{"n_experts": 80, "d_shared_expert": 128, "balance_bias": false}
Below are experts of layer 5 (counted from 0) of a mixture-of-experts language model. Rows are named router (the router's row for the expert), down (a neuron's output weights, with its number) and show model dimensions 128-255. Each number is 50 + 15 x the weight over its row's rms, rounded and kept within 0 to 99.
After each expert's rows: a language model's description of what the expert responds to. This comes from a sample of Wikipedia text that the model never trained on.

# expert 58
router:20 38 53 56 35 41 54 59 42 41 76 51 72 53 48 46 52 60 58 57 61 65 15 71 54 58 56 47 37 58 40 58 51 55 29 45 63 78 61 40 40 59 46 82 56 40 13 53 48 54 45 50 58 44 58 30 69 19 60 48 61 36 56 33 57 61 60 58 40 55 49 32 31 65 61 40 57 73 45 57 55 47 43 56 34 40 36 50 70 53 48 13 51 27 46 71 55 30 49 41 83 62 61 33 32 59 65 65 67 51 60 32 33 26 29 51 28 52 62 63 40 72 52 43 50 49 47 44
down0:50 47 53 58 33 44 49 58 67 38 35 43 68 61 36 56 34 32 58 54 70 42 43 64 53 63 34 55 53 38 21 82 32 60 53 95 36 64 76 49 45 49 11 57 39 66 49 44 51 27 30 51 40 45 58 64 23 50 52 51 67 24 59 54 87 45 82 34 53 68 52 55 62 45 71 32 45 46 60 42 53 55 70 52 29 37 40 32 50 47 32 59 41 72 73 39 40 52 45 71 50 47 51 37 39 29 43 51 32 57 60 56 68 61 49 48 46 49 64 17 56 44 72 41 48 45 45 27
down1:55 51 48 47 60 62 80 48 29 37 40 72 69 37 61 32 47 76 48 49 58 71 46 53 39 73 46 59 15 34 68 41 35 49 43 62 61 33 52 67 49 47 53 46 49 49 56 49 48 42 51 48 48 42 52 39 58 45 68 48 82 63 68 52 56 66 30 37 56 22 51 74 31 14 49 45 81 55 65 65 54 76 61 51 64 45 67 71 67 73 46 46 70 51 42 73 42 74 46 49 32 57 47 49 48 48 41 45 77 28 64 46 20 25 73 75 71 55 70 38 58 77 58 31 58 27 45 22
down2:55 29 54 76 41 51 65 46 62 33 32 70 58 36 67 37 70 28 54 46 53 60 44 26 13 65 45 32 40 71 43 36 50 72 52 49 50 47 59 46 54 48 51 52 47 58 57 73 69 65 56 54 11 38 35 26 44 62 71 64 51 65 32 46 21 36 75 43 52 25 51 58 61 59 42 48 35 73 60 77 55 52 55 35 56 55 60 71 62 46 47 65 43 35 39 39 53 51 44 31 61 24 26 24 40 58 34 68 64 39 32 59 36 56 36 49 27 45 81 57 41 63 71 39 43 34 35 50
down3:36 61 53 50 46 56 74 69 14 45 39 60 55 54 62 59 56 40 71 18 36 57 31 54 54 61 38 40 36 48 57 40 37 41 60 59 41 41 63 64 25 60 32 57 41 70 43 66 49 46 42 54 42 45 74 73 44 45 18 60 51 60 67 40 62 44 57 40 44 36 45 57 41 52 62 60 43 42 66 03 64 63 60 56 41 60 69 64 37 39 29 28 33 40 36 63 18 39 61 58 68 51 24 42 82 47 82 24 18 71 21 63 62 53 64 61 52 57 13 42 57 73 75 67 62 81 64 54
down4:35 29 49 32 37 60 47 50 31 44 50 54 34 72 67 28 70 56 56 59 42 40 34 58 66 47 60 59 38 40 77 05 39 29 59 44 68 57 38 80 45 40 49 70 55 32 48 72 62 48 39 36 70 45 47 42 65 50 41 63 48 48 76 56 55 40 33 55 65 34 65 30 34 42 47 48 74 19 72 50 37 52 55 80 66 41 58 38 48 46 51 47 46 34 40 64 56 33 64 32 17 70 50 49 75 61 33 60 66 49 39 42 36 40 40 56 44 48 51 44 24 48 51 37 64 26 38 57
down5:67 63 40 29 49 51 81 45 22 31 52 70 55 69 68 19 66 63 40 53 31 41 59 58 29 52 70 48 30 44 72 25 23 18 61 78 74 42 35 78 08 26 63 51 47 29 66 59 59 51 32 57 45 53 50 18 75 48 63 55 60 69 71 64 60 50 21 74 42 35 42 50 52 28 31 71 70 37 64 54 55 55 64 44 49 51 43 67 54 60 37 39 35 42 39 70 39 64 43 51 27 88 68 56 45 60 33 42 49 41 53 44 41 22 50 44 88 47 69 57 26 53 48 40 49 33 33 31
down6:40 62 52 65 57 66 80 42 40 34 41 73 83 19 52 49 45 62 38 56 69 71 53 39 39 66 55 57 33 49 78 40 53 32 47 60 52 51 64 54 56 52 57 57 35 36 52 34 60 66 47 48 63 19 51 42 55 36 72 46 94 59 57 55 49 79 34 33 73 20 52 72 30 24 51 40 57 51 74 68 63 83 40 49 53 55 66 67 83 60 51 38 62 42 28 62 51 60 60 60 43 47 53 29 52 65 44 45 60 23 60 42 25 33 58 69 56 54 67 48 47 79 60 45 59 35 52 24
down7:42 61 38 22 60 38 36 60 71 38 60 47 58 60 51 74 47 76 49 55 51 27 68 74 24 34 26 41 40 63 42 99 74 83 59 49 30 40 47 59 57 49 60 48 70 41 65 34 33 53 41 50 78 54 73 45 47 32 44 38 34 47 57 53 34 33 78 30 40 42 79 56 57 63 68 28 44 45 24 62 54 57 27 55 29 49 55 56 70 40 46 51 47 83 44 59 44 40 43 51 24 42 69 41 51 40 24 72 54 46 55 55 75 74 68 45 69 38 50 45 41 46 55 40 53 41 58 14
It responds to: Name particles, numbered items. Dutch name particles like van in Ludwig van Beethoven, numbers in numbered lists and score tables, and hyphens and possessives.

# expert 21
router:58 43 53 49 53 39 79 33 39 44 51 42 63 54 56 29 65 39 41 34 36 66 51 50 57 54 61 48 47 68 65 39 65 33 42 57 43 60 55 44 53 30 28 36 50 48 86 54 51 42 45 65 48 38 86 47 42 33 48 50 50 63 48 57 55 54 03 44 33 48 63 56 59 51 43 37 49 59 34 65 37 27 53 60 64 57 54 60 23 61 47 36 45 46 63 37 41 46 59 58 48 46 40 51 56 27 59 63 51 61 48 70 42 60 47 54 57 52 47 47 44 00 40 76 47 53 83 40
down0:40 59 50 71 47 63 47 74 63 48 36 60 50 60 65 63 41 55 71 50 39 44 60 67 37 67 61 59 46 53 48 86 57 69 48 69 57 45 49 50 56 50 99 41 37 68 40 57 48 55 57 51 57 67 52 58 49 49 26 35 51 62 31 55 47 62 79 58 59 26 23 45 55 38 38 50 22 07 61 39 66 59 39 37 57 61 42 34 40 42 55 69 49 48 48 35 44 36 35 60 63 42 38 46 59 65 37 43 66 45 54 42 40 39 61 58 62 27 32 60 44 00 27 61 54 30 63 70
down1:29 40 58 59 75 22 35 24 58 45 66 64 69 40 20 14 44 47 31 45 57 54 38 42 39 54 65 55 48 61 34 35 67 25 68 41 59 61 79 33 72 08 21 55 56 24 53 56 36 75 34 50 71 46 39 63 61 33 55 56 58 59 25 42 51 61 44 46 39 40 54 60 50 77 59 44 55 65 65 60 42 40 66 40 76 53 39 49 34 47 40 61 79 61 72 68 33 32 42 65 63 47 53 53 56 59 62 46 37 84 47 68 40 47 20 32 38 70 46 82 66 89 60 64 52 49 41 43
down2:65 32 42 46 39 57 62 59 31 52 34 34 37 38 59 55 38 53 63 37 20 56 51 48 35 59 46 58 65 64 68 91 42 71 44 56 30 34 19 74 07 27 78 30 35 73 44 51 56 48 26 42 32 33 43 62 48 53 31 38 36 57 31 45 33 30 87 50 84 51 66 40 38 51 34 43 44 37 58 60 49 38 57 75 34 48 37 38 48 45 63 45 42 39 68 56 46 54 57 71 24 17 47 64 67 32 27 42 50 41 58 56 69 39 63 49 59 52 38 53 39 09 45 44 85 44 62 59
down3:50 62 57 51 63 57 36 59 53 42 63 37 68 58 38 43 72 70 65 52 25 46 27 41 49 28 59 54 62 51 36 52 51 55 53 52 38 48 48 68 20 49 86 62 27 29 94 49 45 55 44 44 27 40 51 51 39 61 60 62 52 76 45 49 49 43 74 45 39 29 46 47 67 44 34 58 81 63 48 43 39 52 79 38 67 50 22 61 57 55 60 61 99 56 42 49 66 26 59 26 58 41 50 66 53 54 70 54 28 75 41 59 49 50 24 49 37 74 44 58 27 33 79 48 63 67 39 60
down4:70 73 44 58 34 57 78 44 26 50 61 53 42 46 45 30 48 68 22 58 81 47 46 41 48 40 60 41 71 42 46 14 42 53 28 33 36 68 38 36 27 74 09 42 49 26 55 68 46 39 47 86 54 53 35 41 50 53 61 45 47 48 53 48 59 58 39 44 46 45 69 59 51 48 47 42 74 81 54 65 34 20 49 71 54 66 35 63 45 76 49 28 51 52 44 38 48 54 58 60 58 45 62 49 45 59 88 50 55 50 41 53 65 36 36 56 83 65 76 28 81 65 60 37 76 65 51 11
down5:53 70 36 77 50 36 42 59 49 62 36 62 40 51 56 66 52 56 52 67 52 42 66 53 55 35 17 54 65 93 87 93 50 47 48 43 47 44 88 43 28 61 92 65 64 75 50 36 48 40 79 36 57 48 42 56 49 54 33 56 25 45 43 35 61 46 61 45 80 41 58 66 64 66 10 43 53 42 46 46 37 55 31 58 27 29 54 62 43 59 57 45 43 60 47 59 44 43 35 56 39 24 50 47 40 64 34 63 68 35 31 40 78 55 61 36 54 60 42 40 50 12 21 51 56 49 64 66
down6:57 75 72 58 49 36 59 64 62 48 47 64 47 80 48 95 27 62 29 74 52 43 43 52 36 37 57 35 65 67 63 55 50 41 50 56 38 82 56 38 61 20 70 67 34 60 56 59 48 46 28 62 84 67 30 54 39 23 55 37 64 53 50 61 42 42 43 22 46 48 41 50 61 56 46 69 41 84 42 43 41 27 74 41 49 61 63 40 34 25 39 46 43 47 59 07 57 32 53 49 77 44 51 54 78 45 82 58 36 66 76 65 62 80 18 64 62 46 49 69 56 34 56 64 60 44 64 21
down7:54 48 38 46 40 21 49 60 59 48 37 31 49 25 40 59 37 64 49 59 53 56 50 61 57 53 38 69 63 55 58 80 58 61 60 56 44 33 57 54 19 35 89 50 51 54 59 47 54 48 29 57 39 34 47 52 97 29 36 41 64 54 40 43 61 64 81 40 41 49 63 53 45 49 26 46 21 62 46 58 51 37 86 39 42 44 32 29 46 64 55 85 76 63 59 31 44 59 44 48 34 46 61 61 70 46 29 60 45 39 67 57 38 72 68 29 50 57 53 64 69 18 40 36 63 31 67 79
It responds to: Capitalized word-initial pieces. Capital letters and short opening pieces that start a split rare name or term, such as Av in Avro, Tr in Trimethyl, D.

# expert 32
router:43 77 42 55 50 81 55 52 31 47 45 71 64 78 17 64 63 60 61 48 65 39 05 57 53 38 64 64 54 40 40 50 49 60 46 62 53 95 51 35 38 75 49 52 60 43 33 51 68 37 26 35 57 23 37 45 56 67 64 64 62 34 80 43 56 44 74 44 18 58 39 59 49 56 64 21 42 42 56 49 48 57 42 45 60 65 46 46 66 38 61 41 71 58 55 61 50 58 61 48 70 53 72 66 24 54 50 65 61 65 49 47 75 38 22 59 50 54 57 75 41 82 38 52 46 47 34 55
down0:50 57 48 50 65 50 52 52 43 77 59 49 54 50 27 63 56 33 59 55 67 47 39 32 46 63 30 60 72 90 36 60 38 49 30 68 49 60 04 40 56 45 40 45 56 24 42 45 28 91 47 58 54 55 53 30 61 49 38 33 38 52 52 42 62 11 02 32 31 83 40 70 18 39 52 38 48 46 60 22 37 46 80 50 33 21 60 66 61 58 58 41 60 53 53 56 45 64 40 42 73 45 19 52 41 52 56 69 45 52 53 65 51 58 54 48 54 50 48 48 73 20 38 40 40 40 52 66
down1:31 66 66 33 72 52 45 69 55 44 63 36 26 59 48 80 53 46 56 43 46 49 27 39 57 41 46 22 32 36 64 36 49 51 45 65 23 56 72 59 38 35 39 70 49 45 27 38 49 76 30 54 27 53 22 42 48 38 39 45 49 36 61 58 67 56 81 68 32 69 47 55 55 64 39 43 25 27 26 74 36 50 28 46 47 36 48 71 34 76 41 40 50 53 24 61 45 45 54 42 75 37 39 45 45 43 33 47 59 25 66 53 52 72 29 67 83 49 39 45 67 55 70 33 70 34 61 51
down2:63 66 65 31 56 56 39 50 42 45 54 53 85 59 05 44 46 29 51 58 56 19 44 43 52 43 51 54 46 41 58 39 49 24 37 47 74 40 38 70 77 62 40 45 61 31 65 53 68 69 56 47 61 34 35 29 33 47 50 67 66 24 55 39 59 60 53 79 47 72 35 57 45 57 61 37 45 52 26 42 47 56 43 69 30 48 60 71 59 52 74 43 31 25 41 58 46 42 59 23 26 41 28 21 38 42 49 25 52 32 87 54 34 40 60 20 47 53 39 16 54 49 53 44 26 60 39 58
down3:48 77 59 50 60 38 39 50 67 65 49 75 60 70 39 53 25 49 59 65 64 38 78 24 43 39 68 62 53 18 69 62 51 47 25 38 42 33 58 31 65 49 74 45 52 10 38 52 47 39 65 48 44 63 51 62 24 25 63 30 59 51 47 67 26 46 53 55 44 55 77 28 84 47 47 54 50 60 57 59 73 68 39 67 39 43 37 45 23 30 37 47 57 43 39 75 61 33 77 56 32 67 32 70 32 46 30 19 22 37 57 50 51 36 31 34 47 37 53 85 34 51 30 51 31 71 31 67
down4:48 49 32 54 64 18 11 27 55 39 30 30 40 47 40 59 52 40 21 46 57 55 99 46 33 46 78 46 38 43 29 28 56 43 63 48 51 44 76 34 39 77 67 56 74 45 55 58 51 45 37 31 55 59 63 71 39 34 40 30 37 54 53 69 45 48 85 58 61 31 41 38 41 62 51 72 80 57 40 69 59 50 61 68 43 59 68 51 10 56 47 51 66 22 53 48 64 44 64 68 60 49 59 35 82 91 09 35 34 68 66 55 46 47 45 32 45 46 57 34 59 42 69 43 55 47 52 38
down5:63 68 42 57 75 51 41 77 52 39 40 59 48 54 52 75 67 37 56 44 76 14 42 63 47 48 45 48 52 50 19 58 43 68 41 42 57 30 35 62 62 45 51 51 53 61 69 21 42 61 72 29 59 58 25 38 71 46 62 43 48 39 47 62 50 58 16 31 44 54 14 63 45 66 87 43 40 25 57 88 35 59 49 44 38 64 44 67 47 61 34 44 74 61 46 73 43 60 60 49 56 28 44 57 61 37 64 35 15 61 52 36 67 67 43 38 72 64 53 57 54 50 51 46 44 31 50 40
down6:63 45 37 35 61 74 37 64 59 19 59 53 39 31 33 41 21 42 59 74 59 56 48 55 49 67 58 47 65 51 52 35 47 59 46 55 15 29 61 58 44 53 66 65 66 67 70 52 29 43 50 78 65 40 55 53 27 68 81 60 74 60 38 50 59 68 51 55 56 58 42 58 50 46 38 49 50 31 55 41 49 38 15 39 58 65 36 50 58 47 40 48 61 42 35 40 55 59 61 26 60 66 44 31 55 38 47 49 62 43 71 53 48 52 75 59 61 24 56 68 46 46 39 52 19 62 24 52
down7:73 59 53 37 28 68 66 66 45 43 62 55 28 59 66 89 51 76 53 33 36 69 68 58 50 40 49 45 46 64 57 50 78 40 67 50 43 46 51 41 21 62 30 75 30 30 68 66 38 53 44 52 53 49 25 52 38 39 28 50 56 43 27 37 44 81 58 68 52 61 75 47 43 49 36 58 38 45 37 55 56 57 28 80 29 66 68 51 45 40 43 21 59 51 20 43 49 44 80 40 40 37 38 33 71 41 52 58 51 35 70 52 38 45 51 46 45 48 57 34 42 20 65 39 32 38 46 85
It responds to: Units, numbers, table cells. Table bars, digits and units like ft in measurement or poll rows, plus of, a, and size words such as large, small.

# expert 37
router:59 40 59 62 64 39 55 59 66 50 35 56 64 51 38 42 56 29 67 65 44 44 48 55 53 54 71 28 32 55 19 56 35 59 69 47 69 56 40 55 57 61 52 56 57 61 77 28 34 59 25 80 58 27 85 69 49 06 73 43 64 51 64 46 51 41 18 36 27 46 52 47 52 16 48 58 53 66 61 69 47 24 54 59 34 52 64 37 57 47 35 34 36 53 30 46 64 36 46 48 33 44 57 51 68 59 43 75 42 36 45 22 77 64 61 77 36 66 56 49 59 33 57 44 83 57 55 37
down0:50 62 39 79 38 33 53 60 61 48 16 10 58 58 58 82 44 35 54 51 59 62 66 47 36 46 77 57 40 68 51 67 65 39 70 57 47 57 47 39 47 37 63 22 50 58 74 57 41 77 00 43 42 61 51 42 24 60 32 57 68 57 46 58 62 45 42 61 48 44 37 73 74 16 48 34 48 65 38 56 47 54 74 34 43 58 45 62 69 69 45 44 49 67 53 71 45 52 44 67 57 69 44 36 45 57 43 29 46 51 25 49 50 47 44 35 73 44 82 25 46 60 52 62 47 68 63 61
down1:31 41 32 55 73 28 53 28 64 77 32 74 44 61 60 55 63 24 36 31 62 48 78 70 40 48 60 47 52 64 52 57 50 58 51 51 68 51 56 51 36 36 64 42 43 38 75 37 36 57 54 77 58 41 80 23 27 40 67 51 41 42 36 50 49 43 58 33 68 57 47 74 44 49 39 33 26 54 32 91 52 31 38 52 62 48 86 45 72 38 58 44 43 55 33 38 53 87 39 59 43 32 49 58 44 23 38 82 60 34 48 35 42 48 52 58 41 42 63 45 45 54 55 18 63 31 49 25
down2:52 60 50 87 80 50 45 52 49 17 55 42 74 49 44 33 27 37 79 80 29 56 48 43 56 44 61 44 57 51 64 33 56 39 43 70 52 53 57 55 82 69 48 42 44 68 78 76 28 56 46 72 52 29 65 56 56 54 42 36 55 54 62 70 44 42 22 56 39 49 43 30 60 68 67 62 29 48 34 51 47 85 56 24 44 38 38 46 39 57 62 41 60 63 45 53 45 46 40 52 41 80 36 53 53 40 43 67 37 42 50 58 51 30 34 74 71 29 40 46 61 71 30 65 36 66 63 45
down3:62 48 51 56 60 56 56 43 59 39 69 41 56 44 59 57 67 60 41 52 39 34 77 88 54 44 52 44 39 35 76 31 50 36 48 20 37 36 19 36 66 55 63 49 65 30 54 72 72 42 39 56 45 37 58 61 47 42 38 43 57 42 43 61 34 42 22 52 69 46 65 65 33 72 59 68 42 51 37 56 46 55 41 59 53 69 57 77 46 52 43 34 69 76 49 80 47 62 54 48 47 25 50 52 38 51 39 59 44 29 48 52 26 46 71 72 42 52 34 27 54 62 27 47 32 40 44 36
down4:49 53 69 61 52 40 51 34 40 35 43 74 59 83 65 65 36 39 51 53 39 48 49 36 56 25 81 24 51 35 61 45 31 16 58 69 47 55 61 59 41 39 60 58 39 42 59 37 12 47 46 54 51 35 71 34 38 42 40 27 66 60 79 39 56 43 27 52 35 73 30 48 60 39 29 53 62 43 67 62 69 70 50 43 39 39 27 48 29 30 90 60 72 55 64 58 35 39 50 36 41 73 31 56 49 35 68 31 42 38 29 34 49 51 38 50 49 61 49 60 44 54 39 48 57 63 51 39
down5:31 41 74 36 30 36 62 65 35 57 52 26 35 59 36 45 49 54 50 30 35 54 68 47 35 36 65 63 30 52 38 31 91 38 38 29 56 46 71 56 40 27 49 47 38 44 33 50 58 65 35 50 72 65 68 37 39 68 44 57 50 24 50 49 44 46 39 51 45 71 59 00 81 49 49 59 60 30 49 43 49 49 85 62 58 48 26 82 48 67 62 64 33 46 33 32 47 64 52 52 39 56 49 27 48 49 30 66 41 45 34 48 42 32 53 52 43 48 29 38 62 59 29 52 32 55 46 53
down6:56 36 67 53 73 51 46 65 58 35 75 56 49 49 76 71 36 79 44 65 35 45 31 50 66 41 33 46 55 54 52 59 57 28 48 61 68 42 73 71 60 56 43 68 53 65 58 55 61 28 49 55 47 65 73 56 82 59 52 27 28 66 26 29 36 61 42 69 44 37 43 50 47 36 27 31 79 44 41 30 37 70 54 53 37 78 65 61 46 92 75 57 48 50 38 33 43 23 58 61 84 87 37 27 29 47 57 51 72 56 55 37 53 52 24 34 38 41 49 63 62 53 61 57 30 51 61 73
down7:56 54 57 46 57 31 54 40 57 29 26 63 70 27 35 55 23 48 46 45 42 48 42 64 37 53 35 46 34 52 43 86 31 65 25 43 58 63 48 45 43 41 98 45 67 21 37 48 37 75 43 66 67 39 49 14 34 55 62 75 59 27 41 76 51 58 62 52 41 70 57 25 48 67 41 52 36 36 60 27 52 33 46 32 44 54 29 24 70 49 55 38 51 47 53 49 67 54 71 42 41 47 48 29 54 61 61 57 57 34 45 23 52 55 53 61 64 46 56 71 71 76 41 45 65 63 19 62
It responds to: Commas and occupation nouns. Commas and role nouns ending descriptions, such as botanist, bowler, astronomer, player, coach, saxophone, or percent signs.

# expert 49
router:43 61 56 66 44 51 49 23 38 37 59 34 64 69 62 20 64 58 64 31 46 57 41 45 51 57 55 38 71 75 54 59 67 58 33 91 42 56 53 41 38 15 33 44 61 42 31 30 47 52 40 29 25 24 66 27 38 36 49 60 64 58 58 43 47 47 51 49 37 50 51 61 49 57 25 58 77 58 42 45 76 18 52 62 72 51 21 72 41 25 19 42 45 31 55 29 56 48 71 40 64 57 77 32 52 42 61 40 35 80 45 75 63 55 52 55 49 48 50 40 37 11 56 53 71 50 95 49
down0:53 53 33 51 43 51 61 61 73 42 69 56 90 62 32 66 33 72 30 60 42 50 60 30 84 35 51 41 54 68 43 35 28 46 56 50 52 41 48 42 62 39 57 00 43 41 56 23 44 54 45 34 62 54 58 32 08 31 45 59 03 53 63 36 70 82 63 37 42 40 62 10 60 43 35 53 49 59 66 55 26 31 35 50 46 49 40 60 72 67 56 45 47 58 75 35 14 36 47 62 43 76 52 52 58 62 44 73 55 46 43 27 44 73 46 36 49 37 61 45 46 67 54 69 52 65 41 42
down1:24 40 57 44 49 30 69 43 33 45 42 63 37 67 54 45 53 46 70 58 26 76 64 55 41 55 42 86 63 36 38 53 67 29 75 74 41 33 53 45 52 26 54 99 43 48 56 60 56 61 30 37 34 44 45 55 62 35 56 68 30 27 25 30 62 50 43 38 42 75 32 63 38 59 62 49 41 59 54 44 30 22 62 66 59 41 52 53 71 71 31 34 55 36 59 44 60 63 46 56 51 31 51 41 78 52 53 47 32 67 33 23 52 52 44 75 50 78 47 68 27 76 56 31 41 60 37 78
down2:56 23 44 75 54 61 56 48 43 50 72 55 57 46 32 67 29 39 68 37 28 28 59 42 52 50 32 25 73 15 63 50 56 48 46 26 33 47 83 59 51 60 52 51 71 68 18 15 36 56 64 53 62 40 30 67 44 54 53 41 41 68 37 58 56 32 61 48 59 60 44 66 64 68 59 35 52 71 53 77 65 81 69 50 51 48 58 54 46 65 59 35 44 26 28 44 41 32 34 45 31 55 44 10 30 17 41 56 70 48 69 60 56 23 55 52 73 49 70 62 56 70 63 47 64 50 43 54
down3:68 41 46 42 42 45 42 57 67 34 21 61 58 67 63 71 54 48 45 41 39 48 40 51 51 75 43 46 34 64 44 65 55 63 52 60 50 59 71 82 45 61 99 44 41 66 67 16 65 48 59 46 55 26 58 67 35 51 75 40 49 44 64 60 64 65 25 43 57 37 05 38 47 50 48 55 53 32 32 38 55 79 57 54 54 50 73 51 48 20 63 33 35 72 63 37 44 42 39 50 59 37 41 47 39 59 52 64 57 30 61 28 42 57 60 54 34 48 28 57 62 24 29 27 36 46 64 49
down4:44 41 48 83 46 69 70 56 24 46 61 43 52 62 45 30 41 40 66 16 42 40 59 67 41 54 37 48 54 29 43 15 64 54 36 54 38 30 28 36 80 62 21 41 54 45 39 46 52 64 60 16 33 59 50 30 57 40 55 49 67 39 52 33 38 39 36 50 50 43 71 46 26 73 54 30 64 35 86 53 58 26 60 55 63 41 55 59 49 34 64 71 43 41 33 43 50 65 46 27 56 47 58 42 51 48 45 41 37 58 45 83 35 54 43 32 50 26 53 60 43 60 26 79 48 55 37 60
down5:22 46 45 62 26 78 29 28 44 49 81 29 45 27 70 39 45 54 64 55 65 46 46 26 29 47 59 66 51 34 53 25 38 46 54 28 38 51 44 27 53 42 29 53 44 36 54 47 65 77 27 43 68 58 44 46 74 52 51 64 71 42 59 36 38 51 63 55 69 30 61 59 44 66 62 53 36 49 51 55 37 46 73 71 46 58 56 57 57 32 59 88 15 53 34 47 31 71 67 62 62 44 42 24 82 47 50 45 65 57 53 46 43 74 51 52 55 59 42 78 46 44 52 53 44 56 38 52
down6:61 18 57 37 56 34 52 42 59 34 62 52 26 42 51 55 68 53 63 46 49 24 59 72 48 29 69 46 50 32 43 35 73 35 53 38 39 71 64 43 42 35 29 28 48 43 57 43 44 36 48 54 73 52 49 58 47 50 52 56 59 72 49 53 57 56 47 48 42 80 41 64 59 45 56 81 93 78 30 61 41 31 46 65 48 39 52 53 42 55 58 55 71 53 42 59 24 45 66 69 42 41 56 57 60 37 57 53 45 61 68 43 52 57 49 41 48 24 34 56 59 65 56 61 36 42 31 75
down7:37 57 30 53 54 34 57 53 65 67 42 66 58 54 57 51 31 53 58 65 32 70 68 43 50 52 63 62 34 41 64 75 69 59 51 33 73 37 45 60 55 75 48 52 31 37 05 30 34 49 61 69 49 18 49 78 32 50 59 57 45 43 79 29 51 49 60 47 27 37 59 48 49 52 53 67 48 55 51 47 47 56 56 52 21 74 51 19 39 33 35 61 65 28 35 35 53 26 70 60 51 50 66 37 50 45 64 68 57 61 45 61 80 57 53 42 50 42 51 65 41 39 51 69 63 66 55 67
It responds to: Opening quotes and letters. Opening parentheses and quotes, slashes, and single capital letters or word-initial pieces of rare names, e.g. ("), D, Ep in Epcot.

# expert 42
router:38 55 65 52 48 33 54 28 56 53 45 50 57 72 25 51 57 53 35 44 50 65 43 63 54 30 49 50 46 59 39 53 56 20 33 42 60 69 50 29 66 54 53 84 59 30 60 49 49 57 37 57 68 56 60 51 56 11 42 62 38 57 57 63 63 54 00 50 35 33 65 58 44 45 57 49 53 37 47 54 31 58 48 58 79 55 59 38 05 49 51 28 48 35 38 29 37 39 53 43 51 65 70 41 45 37 63 44 46 40 26 40 67 47 28 49 47 37 63 29 46 13 57 75 50 56 91 43
down0:69 47 67 43 28 71 30 63 60 48 65 51 54 74 63 41 56 54 30 69 49 20 42 82 59 44 37 55 39 65 48 79 47 60 58 55 61 70 23 51 74 46 58 71 60 34 43 39 46 48 70 42 30 62 27 15 56 76 63 62 83 42 55 66 41 71 53 39 39 69 45 75 48 23 31 59 54 68 16 62 79 45 47 49 35 65 57 57 61 45 49 36 39 28 41 33 49 92 25 54 40 59 54 65 40 58 34 46 50 45 49 53 43 35 53 58 37 56 49 30 64 62 44 46 21 58 42 50
down1:38 31 44 62 66 48 15 53 60 25 47 59 34 21 70 60 44 70 18 66 46 40 47 33 67 35 44 58 37 42 47 59 54 50 52 40 10 59 59 78 59 41 56 56 73 80 58 36 26 45 46 59 46 76 20 29 51 78 51 45 22 38 50 41 22 46 35 30 62 47 53 34 46 38 64 30 51 38 48 53 37 36 67 41 64 67 49 47 56 59 57 36 61 55 42 47 72 68 50 04 46 46 40 70 47 38 22 47 55 27 55 30 59 29 27 59 59 52 58 45 51 65 46 47 25 52 56 23
down2:59 21 49 52 37 87 41 75 72 52 62 50 49 67 50 58 45 41 59 62 53 62 34 37 63 63 46 79 48 56 28 53 42 46 57 46 53 43 25 50 67 59 45 53 38 39 57 53 26 31 64 42 47 58 70 41 19 42 62 45 56 40 48 74 29 40 54 32 64 11 53 55 36 62 53 37 52 56 40 53 60 52 40 54 41 40 75 53 54 35 37 47 31 62 33 41 76 65 66 30 66 81 67 52 57 46 44 65 73 54 45 52 32 45 47 78 44 42 67 25 63 48 56 49 38 60 51 53
down3:38 46 24 54 45 63 56 29 58 62 44 47 60 28 76 28 48 49 60 59 57 41 77 47 20 70 47 36 63 59 47 28 29 49 52 35 39 31 56 48 54 38 07 44 68 34 34 34 40 43 40 40 44 30 39 30 57 70 68 58 50 48 55 08 35 53 40 26 59 47 58 50 42 55 68 42 50 35 30 60 74 40 71 75 51 35 82 72 43 47 18 75 58 56 36 53 42 59 52 80 52 47 45 24 37 62 52 61 57 43 65 60 40 38 38 45 54 36 65 22 35 96 44 40 43 22 37 61
down4:42 16 42 45 71 16 61 29 40 48 66 46 55 40 57 55 65 72 55 24 53 59 36 47 38 36 56 57 36 39 67 50 38 55 56 78 44 39 43 58 63 46 38 51 75 39 63 40 34 53 51 43 54 67 70 60 59 34 62 24 40 34 45 41 60 32 54 57 66 63 37 23 37 46 41 37 43 43 67 23 36 32 61 61 34 47 51 37 60 47 52 86 65 33 51 41 30 25 57 68 55 50 59 59 74 56 58 23 71 62 57 64 34 69 32 62 66 53 55 52 44 35 52 44 46 67 39 52
down5:42 50 41 54 59 50 54 60 52 60 61 21 66 55 55 52 49 67 62 54 40 64 76 23 47 40 37 45 42 56 57 52 56 38 59 46 78 60 48 39 18 36 36 40 57 69 22 48 63 40 62 51 50 34 72 58 51 44 44 30 21 70 52 20 46 43 66 38 62 65 56 72 44 69 35 32 64 36 74 66 30 58 41 60 11 41 66 36 30 66 51 26 57 59 54 38 36 47 23 61 58 53 71 47 54 37 35 43 47 73 46 74 73 51 68 43 41 60 39 45 42 43 54 48 71 47 68 49
down6:51 77 74 38 46 51 55 51 64 25 41 43 36 73 43 44 36 71 33 47 66 66 67 38 63 55 28 41 95 51 17 62 61 52 64 07 56 65 39 58 47 42 54 64 41 45 67 40 15 43 57 35 59 63 43 54 50 53 59 65 23 25 57 74 57 39 63 45 56 48 58 47 35 39 63 45 66 40 26 49 28 53 57 15 77 11 65 63 52 44 52 70 67 65 54 70 37 73 63 36 36 53 33 41 32 30 45 69 54 60 70 37 57 73 32 42 46 35 63 52 61 86 76 38 08 46 46 15
down7:35 56 48 60 47 55 37 57 46 35 49 56 68 62 30 59 49 62 38 38 48 49 38 49 36 31 19 56 43 53 40 64 72 29 30 73 80 59 65 25 84 49 57 49 47 62 33 15 64 50 77 60 68 61 61 40 74 60 57 70 42 38 74 70 62 62 17 44 47 76 48 37 46 64 61 79 29 42 53 33 49 47 25 30 57 56 40 68 33 47 57 38 71 33 29 37 59 70 57 39 70 56 64 42 32 55 58 54 55 66 45 67 65 46 46 63 63 31 51 35 66 67 38 66 49 66 64 58
It responds to: Mid-word name pieces. Middle pieces inside names and rare words, such as Grindelwald, Eustace, Saporta, Maxillofacial, plus the verb help and helped.